config = dict(
    n_layer=11,
    d_model=256,
    n_experts=40,
    experts_per_token=6,
    d_expert=96,
    d_shared_expert=192,
    activation='squared_relu',
    moe_layers=[1, 2, 3, 4, 5, 6, 7, 8, 9, 10],
    router_score='softmax',
    normalize_top_k=True,
    routed_scale=2.45,
    balance_loss=0.00362,
    balance_bias=False,
    router_noise=0.1,
    init_std_router=0.00971,
    lr_router=0.00105,
    vocab_size=8192,
    norm='rmsnorm',
    norm_eps=1e-06,
    tie_embeddings=False,
    optimizer='soap_variant',
    lr=0.00419,
    beta1=0.95,
    beta2=0.95,
    batch_tokens=[65536, 131072, 262144],
    seq_len=512,
    train_tokens=1085000000,
    steps=7438,
    dataset='wikipedia_en',
)
Below are experts of layer 4 (counted from 0) of a mixture-of-experts language model. Rows are named router (the router's row for the expert), up (a neuron's input weights, with its number), down (a neuron's output weights, with its number) and show model dimensions 192-255. Each number is 128 + 32 x the weight over its row's rms, rounded and kept within 0 to 255. Numbers have three digits each.
Before each expert's rows: "comes before" lists some tokens at least twice as common just after its tokens as in all text; "mostly gets" lists some tokens that are sent to it at least half of the time. This comes from a sample of Wikipedia text that the model never trained on. Tokens count by the router's weight.

# expert 28
comes before: "2", "1", ", ", "–", ", the", "8"
mostly gets: " in ", " season", " In ", " September ", " June ", " February "
router:124157111116137158093141147119137155135118118126120138148094104116134164100117123166129134123184128074174102118115138120133095158098136072136172149137063133111150142123058084134152083152146134
up0:132115099140142078138074102107153089102151135139062116099051134144179084117157116130161115076093129112172138119089119139099079126138096091147129162078090080168119152127127114162120101122116153
down0:174061135122203167140097119104144103089144116141082114099122136195122138178113114140112133169171153115106196099182141123120099125173067146114140124149115102147106093145104087115089146078114121
up1:162177136050106182115092104132142090107070185151119138140067166139135131091147116086155160123103108117185082200135123131109096144136136075119142124090128153112121142182093142060105121179067181
down1:137106111100098149156134145137164170098107167068130103118070159080104130121131116090102069173144091138179081151124137078115168119168114087126090160105131164089181154117127144181155125108109083
up2:152101105091125096114147117111125081144113091114124136100175113174126168111086094119178105113195155124144090156153107121120127123133162103130118113125099173143144106083124135070055091072170163
down2:141116179112136146117129149121103146198123127156148111121105123146097151174174172141109105105198136121180115107113183217115088130153106134125147177129155077149121051164060158128161132121136133
up3:104110171091131099094114123114113116175100127123141103124100145129079111127114137094158216109140128125149090131163146111089134093084124131118139133146116091126142154103053088137111096100111086
down3:109135147156138150135141097127103109146099167087101136192123129171111143181119196175141166091137143149100115117130162114147146093136165130082120137074079112134146136166172167157088100159089150
up4:115164137090132157122105127147135100092161195138169116211180124153106072109128118178162141091179137071162162118084153148203125172156153133113166121120121078095219096021130075161093126102130108
down4:133048120067114090138128133160121163133130091128125110078152107112141154175112153150115110131160089125164132127137137089164107188131125142115118119131146148106049098104119108169088111145101145
up5:077102140102089148190155110117145095123155201198106123144097135150092105115189111101147142125155075162128113103160194124077158097153154107163104153110151128106132167109084141135125143181111125
down5:180146176181113103106158150130112116167139178132150129162096137136196044043107167112129158178188051148165143169129126107089109073160167112131120117153127121142124147060176126117198095168163172
up6:156136106146172127143111148093036196142125129143122114134087123159080117123147142154117106174180108155179103095116198186133065147122141074098185125139108143092139148147144159080144146147094148
down6:111085143114102106097129077124101125101096052150167128130124120097123089121078100096113123132072143168108137137184108082120131118178145143143144115124123129154121060095142126095090135150144152
up7:127169124144079137108181117126073182108195094085095120140112075162129139026100127139104132137118168158210141164131163098096174130143072133099080161162082129148114132126171082140189127091160124
down7:168139055182111181130134158104150081119051165145132070102089126169158153159120144092134105168100095117041117128090107151094146093143135138102125173147141148134140096162136096094190159144071104
up8:118112138137125132127168112128147144094113069111147143146135096181169118217109072172142102096107135156141151126132166115124113131101113142173103178140123099142170171072170142143204073142120164
down8:096121172130204127131176099155145180106101117157118144148200086089149138086142129106021159160115179155131148149165147096133091173144143107105147172174154157122146215145111161120126132100183142
up9:126181097112162134094148104124162103151066089107139150114155137110139143074191055157173104102136151097113186066111081160123125113103144124205172115165100103132149107065102151094135106168142165
down9:108210133139130143088136089167184123111121055139203101101133144098150114154131094136112089146119113110173093176131101100152159122142113181125081161149143134157167142129119141143144105105046114
up10:081094120127149141139110154138144187097115144120082163154088163145186138133115159148175114156199140099148133064119119080118130132035137117116147110167127171131104136125123098133125144156134155
down10:117115116199138095117075141105105144070093102129117129130134103133110134116133130144171069131138156160162141158144104136134154137148118167128115110182124172137127070245144148154141184131128085
up11:153142105151114128126146103082092137169095138092109142146140145070073169133097106128152152078200068115108111180087121171114105143119167119092120113209130123109144083103078110112132145109111067
down11:084160139124120111090073201121104094133103168153148117150163159111092176143131086160168102141157120109061125023151104155170150092090111087063144135104164120099144095123142132092214153119128153
up12:138132125129167131118144169121063191116094141139151128129165081135120139107100136189144123087127184076129136198030098151137132088088130038143139152089112076132147126113119117139119091090131077
down12:097122156145112128143146042169159112130161107146181113089191174165119158133105192075109166189083090166146105177117139172133123101130125138155153149107097200175118143121135112149087148082136079
up13:132125105140124150165148149075103120088131200126094137155128123092098119132116158126202124109150078091165108143114122071138111132059176109126172120112128173122115163177090152130114107162134154
down13:131192118091187117180074137180129104097101170119119123085102088188072118116169188131144167122148131118105199150119148123166119118135125158155159132215098095137132081148161147134136083088151151
up14:100172169166117114132170076102129135144089149118099147145122131183118145118100112141168139139118155101150106163080164072138090201156160103116156148133044115121146112124147118073122094078104138
down14:158113160085169185123162105131122174180141114091143119116189142130094101087122152156120147117188111094196123132066130081180100144130136079106114187136188125076171114131118116123097131150127166

# expert 37
comes before: " | ", ".", " |", "–", ",", ")"
mostly gets: "9", "10", "7", "12", "8", "15"
router:061177150091134164130161183176096137149150164112188139137150134130113158144136168122105132084162174082101169122144069152074122175160090102160181123115138188170121168112089089156182185147113154
up0:109129105114107145189142098048106118111131089148163161149177136064073181121164156090090084118143090134134215167126103095137125098156165122094184150121103090117128062121100103110109102143082067
down0:129110152183134118165108113151117118132166136124167112120115140138170185115134085166176116153169184095144137086165128202145149106126065112163121129100114060081142128130050127144132132142108113
up1:105148151162124152120180141129105142109129169107181179048077155128159111179145159063168074148108121119142122159126156109080104117066082132187120154163106150169154108103127102192145095154135179
down1:107183140157113174139196177064091129131130157178088128109108085147093108107103119112115121158138151189144072074145150120098099101135132112132105106188145103166145154110146106169141143191196151
up2:084148159118096139149162126105116144108123134136134136143125093097154109055133214161146131069165148154129084116141182115135090140093201131192177128106151086055090114138142158154155074152054101
down2:095103194155073129118170098147103152116093140125091148051157084111142122187161112104165135150134145095142105117153143094143111177138124117150126107140122066150128120155148164135174105137080131
up3:069070101125128119153152109121085089144162122060117150176101110105064127124126171128080154078131158141093133150189177139123189135158169076113158134075034154143111179164147143072095105105097127
down3:122110165126170140073121067091110121152124041189083166116137097132141096129081115145122186140201131174101155163132117127071172128103105127116155108157109078123124121170225125152192134155119140
up4:097126070143106166213151108154111146088130171132107138173053139108094107156187133116139175129142090088110117143094124148127133123143120161147126127169145092171101128150131100227136143039104118
down4:114138079145125114105179093145129096075145158145158169142117181109135103174182090139122098137121136107174126121165129197155086153151113113120138115180163108145112149115109113105105088151103120
up5:095129130088125085151192190121128120108241110136127077122118079135134146113158124143155102091115115106042103110102139104093142134080186085143129116120201138171117127200207117166149118116130239
down5:086130131149129087163136185136110074112104151137153160143074113121102125116090090092133181126126172114141137096145102153094189109203102105143185113121106145135126123193186209075144146089164157
up6:139129132092141115140141192122119157080152122160160097138126135150114110127133128128142076140174162102149136195068082133114098138194139131200135171130197076155120108129136088102124125117101039
down6:103135125116108156109151096116144212088121101157097085151124156102061133158139123135172124154135150162195152189142117076142087126110156097097075156163121151114090134136132171114138115128078128
up7:127153113130080173117082118126124085166109131115165134131106133143099074143147168149108169175152163138071137155119098149064176117120128086158141126160175172145147090075151180112127180093112185
down7:118084150112153127172081079162141153142071138111161095116130098100142134175155091075140105108181127136064165151162188080166119123162124134140114122064139124115071117137148148141124103133119106
up8:112195139120043134101160108120092083181148146122157112103133165105111090159125127139112092118177100104071188160116083111089125106141118142158171123147058146085144112138144126097145142198133160
down8:060103130102132105161157080098138121097111184132105148164153163135106175126117140097139123161096188153163167101106117131118120185122152117171104123096159156096135148123134088092132166086141105
up9:156115133059160144160119173202083084157159135162149138144085099127105141138170142159152135090138103179124199132109061143089097098109152089125154142129086102082147104115153137111135131120147153
down9:153124165117115110099086151128133123122133156134073099176138108174181152125118140099109098123102125151150115092153125140129122116114101083157120125122079138100168093163127121105132093115184148
up10:116173177078102183134139141124092158103075133115153181132147155104117145081193088137084174105139137139144101099098183164154153135123086114121139117128146100108114130065120144074111106106151154
down10:165183153086133119138129108136116150114044107145117075159150132158190132144160141189093098192169067102092090162111173127136100135162110121168143170086151124134170091138110116113127185082146131
up11:118129093116126108139155085122102057143137147147075108131166101163149122171185180135223140084100144153122157110118140122171119128130124087152184153170106098112176085112075085097138135116065134
down11:146106125124145107172107080149098155165123132152135147161107154151202136143104165113156120109092120148143117135175074126134139079134118176153152125119117087135103062038128108172109173121145144
up12:176087118159104122164081057109174121105098147115143148233155135118144142139149113172116109065133143130146168107166064190106135119099100088135173124121045139129129116087136092120083144128088124
down12:125106156141172132110113108113155176186146100100090125131124100116119134126094149157113138134072156164150141139091132118155136114158168223152105146127110136101086107090225077112124129083143094
up13:093148134080113189090117133136111104096161138136134154109104171116073188114119117034126227129070140123161125119145143163120092088149138109158138145127082123092115176074071166109095141180168171
down13:153155103218114090129137161128168134177131163092135122093121124098146069142109127135143140105116129137114153124122108094119092104118132176135123072067139157119183165152098107157122130168135147
up14:141112117146121077124173081125135159102155179168160136197097141194153181122123139116172178116082111151084156128151114151161175093194127122144246150120164122136175167125136127157128094102163162
down14:127147098069038107099143130097122091083112155174118104139162140170151087069130102122130113136208079134073129115140154119132138046131141103162087115155089108160148133085147143131075138209130132

# expert 22
comes before: "-", "| ", "|", "- ", "\n\n", "The"
mostly gets: "\n", "\n\n", "| ", "- ", "|", "==="
router:192117154188158155123101139115175072099130151171157127083144112080134177079151131124167103160104155089136181125112080100180106118123085146111079115125133143150107184169112150086111063119138068
up0:112171144142122098135156148145150097098147150139107116112142130181133130139130093128149096096172090123150205114121090110101134146181115081168148150186123104154117162084086100118112148083145075
down0:057123132133119110115106157121118220146103112159122132139155125131174077142202087115135114146116163085152099174085136151092149121136115184141066121158108114118124068133199142154083153187087149
up1:097097075162109147088131167121148117133100232134123128162060137108114105110137153132169134092159138083162098083101114168103164160152150155151129182067074143102097173148116108112131150100083108
down1:085145143118195124126149164174142140121048131203101108126089132115170144116164165126182202108170092146153151154155077134162131124150138169144108100149189110086160145120071090125147120097180120
up2:171130139130130072143122131122128127126111111200132074124107148135149111127168139142148137150101099146136101116124090115139148172140113094070139081134196102105154119146114113113159137127100102
down2:103120098100123144107067123128191082113143126117097147089176086054137147102147112116203130166110164146095185096122125130232098163088143174123110128127082142160115139150136096096132055080138183
up3:070112144145100139069078069096127144072126131119174094175120157121083098091069129098206126161104149171127191106133126102142103104119178129098146124130089152085088086132098133135189077128080130
down3:139071141152160177130126151097088123141053151054103130071128119123185139147072105113135145130104107070153146148128123112097130121167051172108165109147202066116136123154122125104161090222116099
up4:118099109206142100187132169148130124205170152169114107144143091064162141147152152140112131149142167165092121146134102082174112205112161097158037129171123149131140137119163095143126083121081086
down4:115104132174133106119161108129191177086143179121143131070063102145132134154176098126123110118143134130114218114146106180130151149161143170158121071104191111127144130132119093174181126050132141
up5:151088162141158212099143196142115112112170136118105120160103131192149104057219101024151145114143165150133165147121133172078149120135152087050122101175114178134203127101152128112099108124151091
down5:104173119184089149154128123075202073088106127106151118103151093067151155150100097091039157131126100077127112089207160096159113145132135126165107134120190228142139177143164138142139126128111130
up6:105121129197089137158131167100117109093090171108130142141076132148212144107134171110112129082119074117084140125091144099103158129141138094172091118143116255177118127175129177082166098107077101
down6:167152165176143132090115175113138093150050147141143143165182107100130116124129093083135119120122109136167149099204138137112095102109175188149116146136166068089139163127143144056163186131125122
up7:177131144138092096157115121130188119167125175143130167088163156112037120141199124098119152139113171126163151163122153173148140135109131075147119102113177132097070126192188138102127093135091111
down7:096168084131152121178135146116151133162117139177114141086170136083110141065154116125153070141119129048178110114162105108139164129082126107122099075176160190136110131138168177123160092156118148
up8:180131052153106172172141097062155154146160120127109077154155127150155140093133128138133117121180177117140114099101024119062149132109140095149056155116173111173088143124105156083130065107113062
down8:110107174083160204110083135118173155178130085133128165126120159134170111180143112142112136133118111143128177133160158054087091115087141052073122112075148157159106162132157142143149105212150112
up9:183126145121147102137126169110094126102127101141151118142105132163107122144144122124153097190116153133127122188108158075145134141132115125145199093160113119104164107178103126118102131128131162
down9:101124162075105113117100090130134096200176148147111170104144180121118141157079091100157170147146155107208128100106143184124059100102111158101109165123126161142137179121123131159119117129145124
up10:117146117118132181122089171126120052102079072078134103107109149099108130148106090105080139137127122136139115118130087119163135103147098101125158118169137130040098139148100099160154148076131117
down10:107136159189152113110142098148172142114126063194162162135170117154131152100117133110173116154167150139138107071131128119185135147216175142120103118107121167206091104174138119123063138095115113
up11:126105124141158130210155132169116132176180133117110119167172116136079136085153120102116068146118159113106110186148117150151119178137121123128097064130081154144131115136065119084123146157132120
down11:105108169185112087106121130157121126151151140111093130141122128145170168115055129183147121158122100150121129140058146189073134090167094143156152132101115151154162103178114065135083108145079117
up12:124187111109091079160109092129115091108120155100123081082115122133123095191088111146116121131046107105112094143121127152157132059089125116100145140133123110141101157139108152138164078109131135
down12:151122114163154111164112164173103158084215176137143086132124137133132153103050051131136105132163128173112157075143093085148088129114070094074088137121148123122112141130117133162126113133106152
up13:169153138121114176170098125144120134155104098123150165139078124119140191133074128187133088125103163104110074168107163049096180130056081157127112119111083081150147136101081139074110121086137141
down13:114123108139143095120119107120093127178110122115141152121162082144146101120116148103159154149129089103116147127164149124089152074101097127122107131145171151099140089158162067100055121107091164
up14:155095120122100129175155088120084130139163167086106106148128111083153161144110103166178141098081111107139106139127089062086092160112192168123140125153092095110145155208091129070076142132119148
down14:106125132124151099110166166115155142157082167200147121088121117186193107162139072128144158061136095116162168113114078079130079185153123102111115126087142134155119091150179086144100166110164154

# expert 12
comes before: " | ", "0", ".", "1", "3", "2"
mostly gets: " | ", ") | ", "% | ", "′", "°", " | +"
router:130094111111112090173141159138067105131105160083125131107165110143084112133147141110113126099137146103093135135127132139056104159158087120147122112108137149143118172150092127122175168141127158
up0:108133089141128076129015098108207084091161129110136119130166115143164143134026075129129153047094085207102123147148111183072124148092115147126170132126172135111070138088111146108119146109085174
down0:148098150116148157136099145123106134097141119090126128135121084084101078138192104123095134131104152104201126160157147129129107120156088144094203097150131117072128112120115103174144160119110187
up1:122117095115086118197164100136124110157130147165111135125129093133142105162147158109079091118143150120084142114107107118100144101111156133141099115119146154092114058131146129146127112112148171
down1:109086144133070141195129112149133159078103139115108142120139124096169141127073112149123173102131151145106147094151135150119177150184130086158101133146144142189141150158092139075072111109156164
up2:156147154110097089144186136135132078171124110142125133134160098104099089096107097074126113180171154134119119141075184102144183136085133090146156079118148157132123151093119128142099096108090199
down2:068117159086117130119215145128131138103083164149146118130181118085146193133171165174165146119137110120085114093126118179100118119113101152199128110154103199098108114146161096130099132073176188
up3:114195153132113121172068167130056145114156148093142135155107162131091066081170119121155121127115133166102108222127104147164087154171036083142167184097221096089139129129155130158129132096142138
down3:117158125152141149149136141122082172202142100105106180085121141089148145104127109109152172188054092077076144160152126096112100092118159127117079197092036158079088165178166061134149135046115135
up4:135138112185117132132093115158130169112141139088134127110136108096096066185143206162088136106128108146076170151107123154111125093082136117131039105185133093130191073123134129117128131162118118
down4:163183070140188123127120120121132135091156104121147077076158124153110146139075110195075148102108097148115147129206097081177141058108121060136055143127190179168113094109157133127127079104141138
up5:082145100152108147130151167153148066058121109150129143079183153165073131118191111167139110099112080094142097179122154048108117144065151127102130120150133162173147132110144169128190112100107161
down5:072162137097144164144125111075112072094109163168152175125104110149141117106141061155150099152136147128103113114125137174134105099212126118136136047093121191101185076156194114121173191127080111
up6:115104093157108172142158127154112138083155080101064118128157171130125126163054133202178141117099133140107091193149126171128089169066084133156140117109083152110130134136153141137148169118096136
down6:154115185057113154090148095149097121128146122168136159138124160053129148140059132116108118121093115178159147129115142131110078145142076120063153150119169153163075131121120155133140174109125140
up7:086084170115082158161094130096121091153150117155125101121098162125078143110084129122170112150101120111150122164117145153113112150076100120128129123125129053112105069072106152072147147187109079
down7:098183115114146146144133139130166112127141169144095126124154123158161131119090112132136135127137145189106120103136168110122106176137207120125125117138095133116150117162132191106149119150122096
up8:118068079149111143238089129166171138132080101135125147110138142126080159112151124122114132083157129104120129148141137132097144153158124124129076155136137109132116128170107157074139139101102209
down8:107143190070164146130098133151139086116147084134058127115154159101205149146136087071143180085139099136174181119083117064124110152083127088146134159159076132137110096131037123153166135136054143
up9:133125182093084151207078134124155106194153088144134120132117166146099108111184158132080106130094105138140147166058120148114108142176100131175096128132169134132154138118147098183169100101072120
down9:100121118096037167152121073121129103117144139159113137097165118188167134115096182054097100189152136114130106141148099135148100162091107142137126115136136139212110119100067139071109155111118098
up10:146174089111126131135190175158142104117106170097166104165056107112173132115091105149132078133152135150109156148129159157132141097146099120170092152088081114165140139103118058122169123114093120
down10:081149157092107160132113119091105116167166099180121083097116131113069107129094081100100153118131083193137138158154137153155122127105086136169142193132173129159106115124180118090167155164128105
up11:107117118090098149150074179126188102093148111150116113136151115208095141147152166077140089111144141130115164080043171092151183084124051168093145152188154113121130112075094124155087194149165076
down11:137142093055079098141120154135142148118109137146152109157124142150181171156086167034159086140103145112121197136139155100157171127172096118105176053109113067147134108134125123110090112157163106
up12:157110106064141175207105082123141082138165118093091196182111152059127111147143173120123152130101136126186155199151166086141154099173165117114125095091087121127149115123174083102122210105130147
down12:160123110094121137192080126056093102112143145098094116140070158096176113096163150176109106107142120059104112112104130139123110128113151123117063086180140138110114100122151168178125086126151087
up13:121119122158165113119107123082138158129165153118130133155115164123128105161113141162155083120081076089105120102093108092121146143091151103108136169111166157183090135096077083125142163118127078
down13:112107127162172147150057143109098079197097128079083146140174135052126161110122148129068041053145148114123103088152125125171171107105125159098097139122159142110124118112144149147160124123134083
up14:146077083162156152128118153140122083140129051088124119114186121072078118148121128087121190194114105157122140132098144084114171134112191121096116152097145151151151094126172110106160112122128150
down14:117126075164208082117116069165147133129108181117120111148132139134130123031154117158185106092151152134152136115098154159119119143192162118124116127117114132108106151117096081192100111162117150

# expert 38
comes before: "1", "2", "3", "4", "0", "8"
mostly gets: " (", "–", ", ", "/", " to ", " \""
router:110202132157134139097146138080128125145122161147111126118120110126085158179083177060077151078063125145122100085161159148094106151132102130097098160139115169145148067160116081106144104096067153
up0:120112131158121121137161155117116065163124154183107125127153132154172108134116147142198124127157097137091138115120102111116131165107096117167167094113065152097084119134101106092125133117139093
down0:099122118132190118106176156145083086186094164076139070140124128113136102093120118129168102162139142081117112135165191121061102100134139098109094134048131125144102214097128171136195122156155170
up1:121176132077094126137110167106104124105121229201148124144129101139098113121103120154128146134178044152156150124134147169130155079030191081088151105178144103071103119153129103120165083135090155
down1:124130155090097130115213192107072117086120173070126089138159116007133140170126182111076178106095108140176079175140079109119124133117135139151082128156163120115182146127165110149121148124122140
up2:121148111153140127111125091097204200116150125181169109126093113156089069122048173121116130115123129226115166126120122113093137115104101121077096107134097143120100096179101103121110095139169131
down2:103183147172053143117145155152164119122064064108157086147109143122125127096147099108080161099111172142121190048079103118116103079135144158036121142155097094185088134164046125143164143154123071
up3:129169131094124121102137093141123112161135145147095127179135091084144185173158178109125175121112090179100139141085123144119154115079106116151116110114142145128132049175125119202136177129087152
down3:147132108056112132052158122125143144120162129124074123073130100167063205095126150113162164163104173084119145142134129158141126137112095185114065168105162162094127103135143159102056129084155136
up4:068170086139125102149077100112112194192120102132141157143148104074153107162115133128095122141130109157112137103118091070173138129107118111133056129127160131139141042163060114173080121111105165
down4:150091125140168133109147052107110122150099123145170109128182160131082154123059155131088166116138160177108156123163141148159167121138148134118108089147110133116183128116133146106129177076174135
up5:177185097103138167168088118158103147152187139068105120083115175121199113098102151110103135116155121149137111170111167123113101102072147143175114174175105117088110107146100137166181119131088144
down5:159064149116152154160133169139128175170110104076129151137089171087112089154160143124125135152100093171115109084128102085094102185118116161139147142134171104108090095112129141149145188166098110
up6:153077199152080128151172107108146153092131079140103121118146146168134084114137125154142123094092101086125100102103123135106093126135093128122142159153084206181113149160135126211098124151107107
down6:113131074113130094104201146154140061111083157114090152134073146178140105104097101095139097164041138132092111134166149072149167102118147162117106204184131174101132075105134164085141122146136096
up7:139171074205161097128158134149129172073110092146181151120104118125183155083110147115126161132122197131158175158119148137149040174075108146142112135104126107096144160132165132083141102099161094
down7:120127147132149149068157123120111165058209163126148161070116104032100120159150164093098141131136134135105136171125160087087167093143125121164105137081078135110113184094081154130124140137123125
up8:129147128091126131187154141115134124097137209163147079168103099143124162124170128140177091120114113123144187130153113131131103098133171122191113137171133105096141119145137119164126130130081101
down8:110176125146139128143156097148147129124054140178064156195106138113149160123119159141065110101139116099091125162134097186107177079059147159137113172171172197050106149095114118147135052158091129
up9:136145131120087152122152101117119206155157114139170062115154152198087124120161172107167111087105153129165117131085063102144095136135104112122081132166151157153197120099116079115110116116140083
down9:150094092147101145135156128124099107043135091115196101141122080117110087146152131072161142158038146166079094114134100183134177149084149117100155154111134104127090104116124088162153192129126144
up10:125090214193142151180122095104105129128148069118097136084153187067149138132130147051189104090123147077163115111150143147146152174112165142126109179161135178122133101156139119150080156142065100
down10:102106135073107110157114165092111175156127159094088115168157088132127163075049138102127123116156066165125098198165095100181156068122140152240055180114123095084083122104157127100157189150131133
up11:113070135212102140083064118086147156151143148119168112164097140091129128191098105120077049157073124141180133100159166137115095113062125096121153108096132117145196159106114124099109091181078173
down11:117141056122157160170153145141102136133107156112156097131076105196085137070164159136108129111101219128178183185156198133147127135174143148149137149108083124166191101143127135099162109131111156
up12:119154147127112078143131113187155157158170126124144137178124135070075172212110147138114114145049119088154113136137160069147115160129127129161096097136083140052103108123141156131121108135104097
down12:143163148163162163080127165095092129101128120179153122150129151100046104125119112171125097130155139094124048143145090131134076108152157166140226042182154166126131151046114141108134130113131145
up13:188137166122124194163121089146133132087080096111111107128108123080118141119168156091182107121097119060100103107155094170087160125150154123084144134153141120134162121105118131108142137138113083
down13:152133154147177123124082129141100145085079144143153144130122102100100131133113106132123101094114131038091071151132128104148066111132111150129088194138156176143120164118148123150104173158128169
up14:130092104126151197179116155117141159141089135151173107115109181166099127169199116123171108092079081162104146132125119243137104117124107101064086129074166155070142131121139126120213114161126123
down14:144090115115211157083102099101121156079121148171073129130106129180145112113115067105107103168095095136092051132174125091151167104141140141153122156083133150156084116134135119158110151126109136

# expert 14
comes before: "0", " | ", "1", "2", "3", "–"
mostly gets: " | ", " / (", " |  | ", "; ", ") | ", " | −"
router:154083087113117089141105188125112157130084136097161173101118125123125124140101150140083162128124177140132102123142168117097093151112092124152132154140134128056088148126152115119130202141136143
up0:129046118076113112127105101136109125171108118108146123044081141124109106196141158165145083129045168117117147135127135101096125090156125111124174097165128133120127083148130030072161119137131100
down0:157105152119126133121105158110122115136109216114155119176114075104181164131055111069127147138126119146114077192115147127116130098168145130174045156106153142152148151136096124110096117125127141
up1:188110169149128070115122138155090137182167064148120149075172160105132107119127146163166152122083107152114119158164155099089113167116131052116085084121131166150141111086183107133186168150077156
down1:125187160119098055146138122097116140141177083093127112136143134079133151117074108175118180080095094186136198101100197100128079122117151125156137101112059152119152179158125098141180085142136123
up2:151102146125068070178128115111106162145109130113137146122157191089154160146084136108140151105161169120110163171160134184182117154090136075174102116130092152087059091150169124122197145099125118
down2:135119100088218143169161176166108103093143093107086136132121176204120096142104175125111128122156151127101085152163110154176167161123108133113119086181113109121144146180175093144103121132093161
up3:160141085103094104218108148124143110135184168127140115123148102193162109151078128054088081160125146191127151163128085117089127096135118106149092244132130083147106166115170119123104108119136096
down3:119134116116146087130117092135120114103068102047107212145103074115097105135137132164104098181086120113136088202110159189127175130164092152156178154153119120123132112163087139148098095163058137
up4:126155145118093128144101177115150124171126139163156098106112140149140091117169104142140114126105173105141113112125137130158121068053152143071126123140137104147109114155147099114138124172127100
down4:135107122184121078114088127076125158091107082170153142089176123079117132177145113123142219128093086114162085155130148138143128145080126124101171116115141142166126159093107134110157127107108130
up5:096149093170078099088147144098132118173110122114138171082108156146129148147158099152136076155083159115153152102126185178171155057100116134138182160193097098075143107097106112113105113124142124
down5:080107162117185153126110098165137137186128140111151188154092126144080188105169143121096069105173115161102099089129118106087115140100106124063082108046212154101139148179128140152143130105177113
up6:098150080101109098122142169129126109125137150085113141108121114150101112162165135114127072121104128152096118143099143100084139131108174141164093172114188136130157098202179146113186124185114137
down6:105101196130066132106141082153125075121109132108125095080192128180169150117117176173123140094134122133147131141140160187161091145128105108095157113103112127175150120107143134107130123114107176
up7:193124088140162104201120113084081087177153114161131051091123120127132082146153180157119134146165118084116140139131111106129179090074081154144174116115158163138142133117097156140136166148161072
down7:162195200183141091115096115089122126122143132105160136117100125108159145066163190156106152122154135134183138123179186028134146121148111135169127127102147147150116140118123153194100141114166119
up8:139093169110160125143087121118122137173151217120132162151155115170124097169127124218133103090122162166128125144149125120075122117127102106157124142182111153136184122107138153129161122129074142
down8:088144052073047136189083109127156083120071139055094108121149115096087178153126115180163083165076117129136147103075118156162173122143122130152109079149108101153129154157188089085133084123116131
up9:080141113136149132086084170121168124122154197102144125069124136143136109148112121139127153118128092138084083156103095137076055079184143074146166199103206115119147117181200148156090094097118099
down9:109113159064140147082142152083093095077097094107125117115123134171150133137162066085126140155111137128080134160084111161148211023136216118095066186123078079083146127153074171111144157152146127
up10:223111141115109147093111125086143139112098200136136159134196115156120129086132111098099152125167115123111131141148140135097111140124162083113176116162095139123144130172126172071155116167163169
down10:163076108078146176104179127126100185117079199199117128117180162089133102151203149099224162125160148148109138080148144115168137083154104094129097146127187103158111127125120151079116145120134151
up11:144150124090081134155090116132126161128113136164092164114064137114129090151129134136126145097143096141154148155104157133146065086132133128102120165134161127114087085106098116065168162140126130
down11:178169089111125124125063095106101093150208085130134100176134123082127147100169129117092116075120146081160114094074150132143196136140141117070182125144170132123142144201124107138212149140105105
up12:115168093138131070114112156148120175135094179109096167096068151129141110146130128155157152098143128125075147152130145139133116111156165052151140121124148123072103163106119117108133176148100144
down12:161132160170155147154095131142179125096122111161117105130144153152132167147094151121109075159074119064180111043112118138104144137115117152128118101126120115126141137118208085068104127111123109
up13:123132133136070053127128116178081145121168102059120104140131108158104123137127081155111148109136109150170152080090182109172112135143146118095161128083128114113122095152197178148151149147152118
down13:068082120164134071137192107134143206027139144180154078173107110155158180146145167117126145146119106145108095078078143182125059147146148129134108138139119138105118110163157178114117192147146066
up14:186166159117103110099097080192155193123083129159141140077152129150170147154166127111107131116143132106116119180115120058103150068077133147125121131117147136153182095112068140139125150103144138
down14:174111124135148188170102178126126080148171155167093141080132100128131137109097109152144144111119154165027158096118112077105095132079138152117111162111075137137165153144173181119098143143121163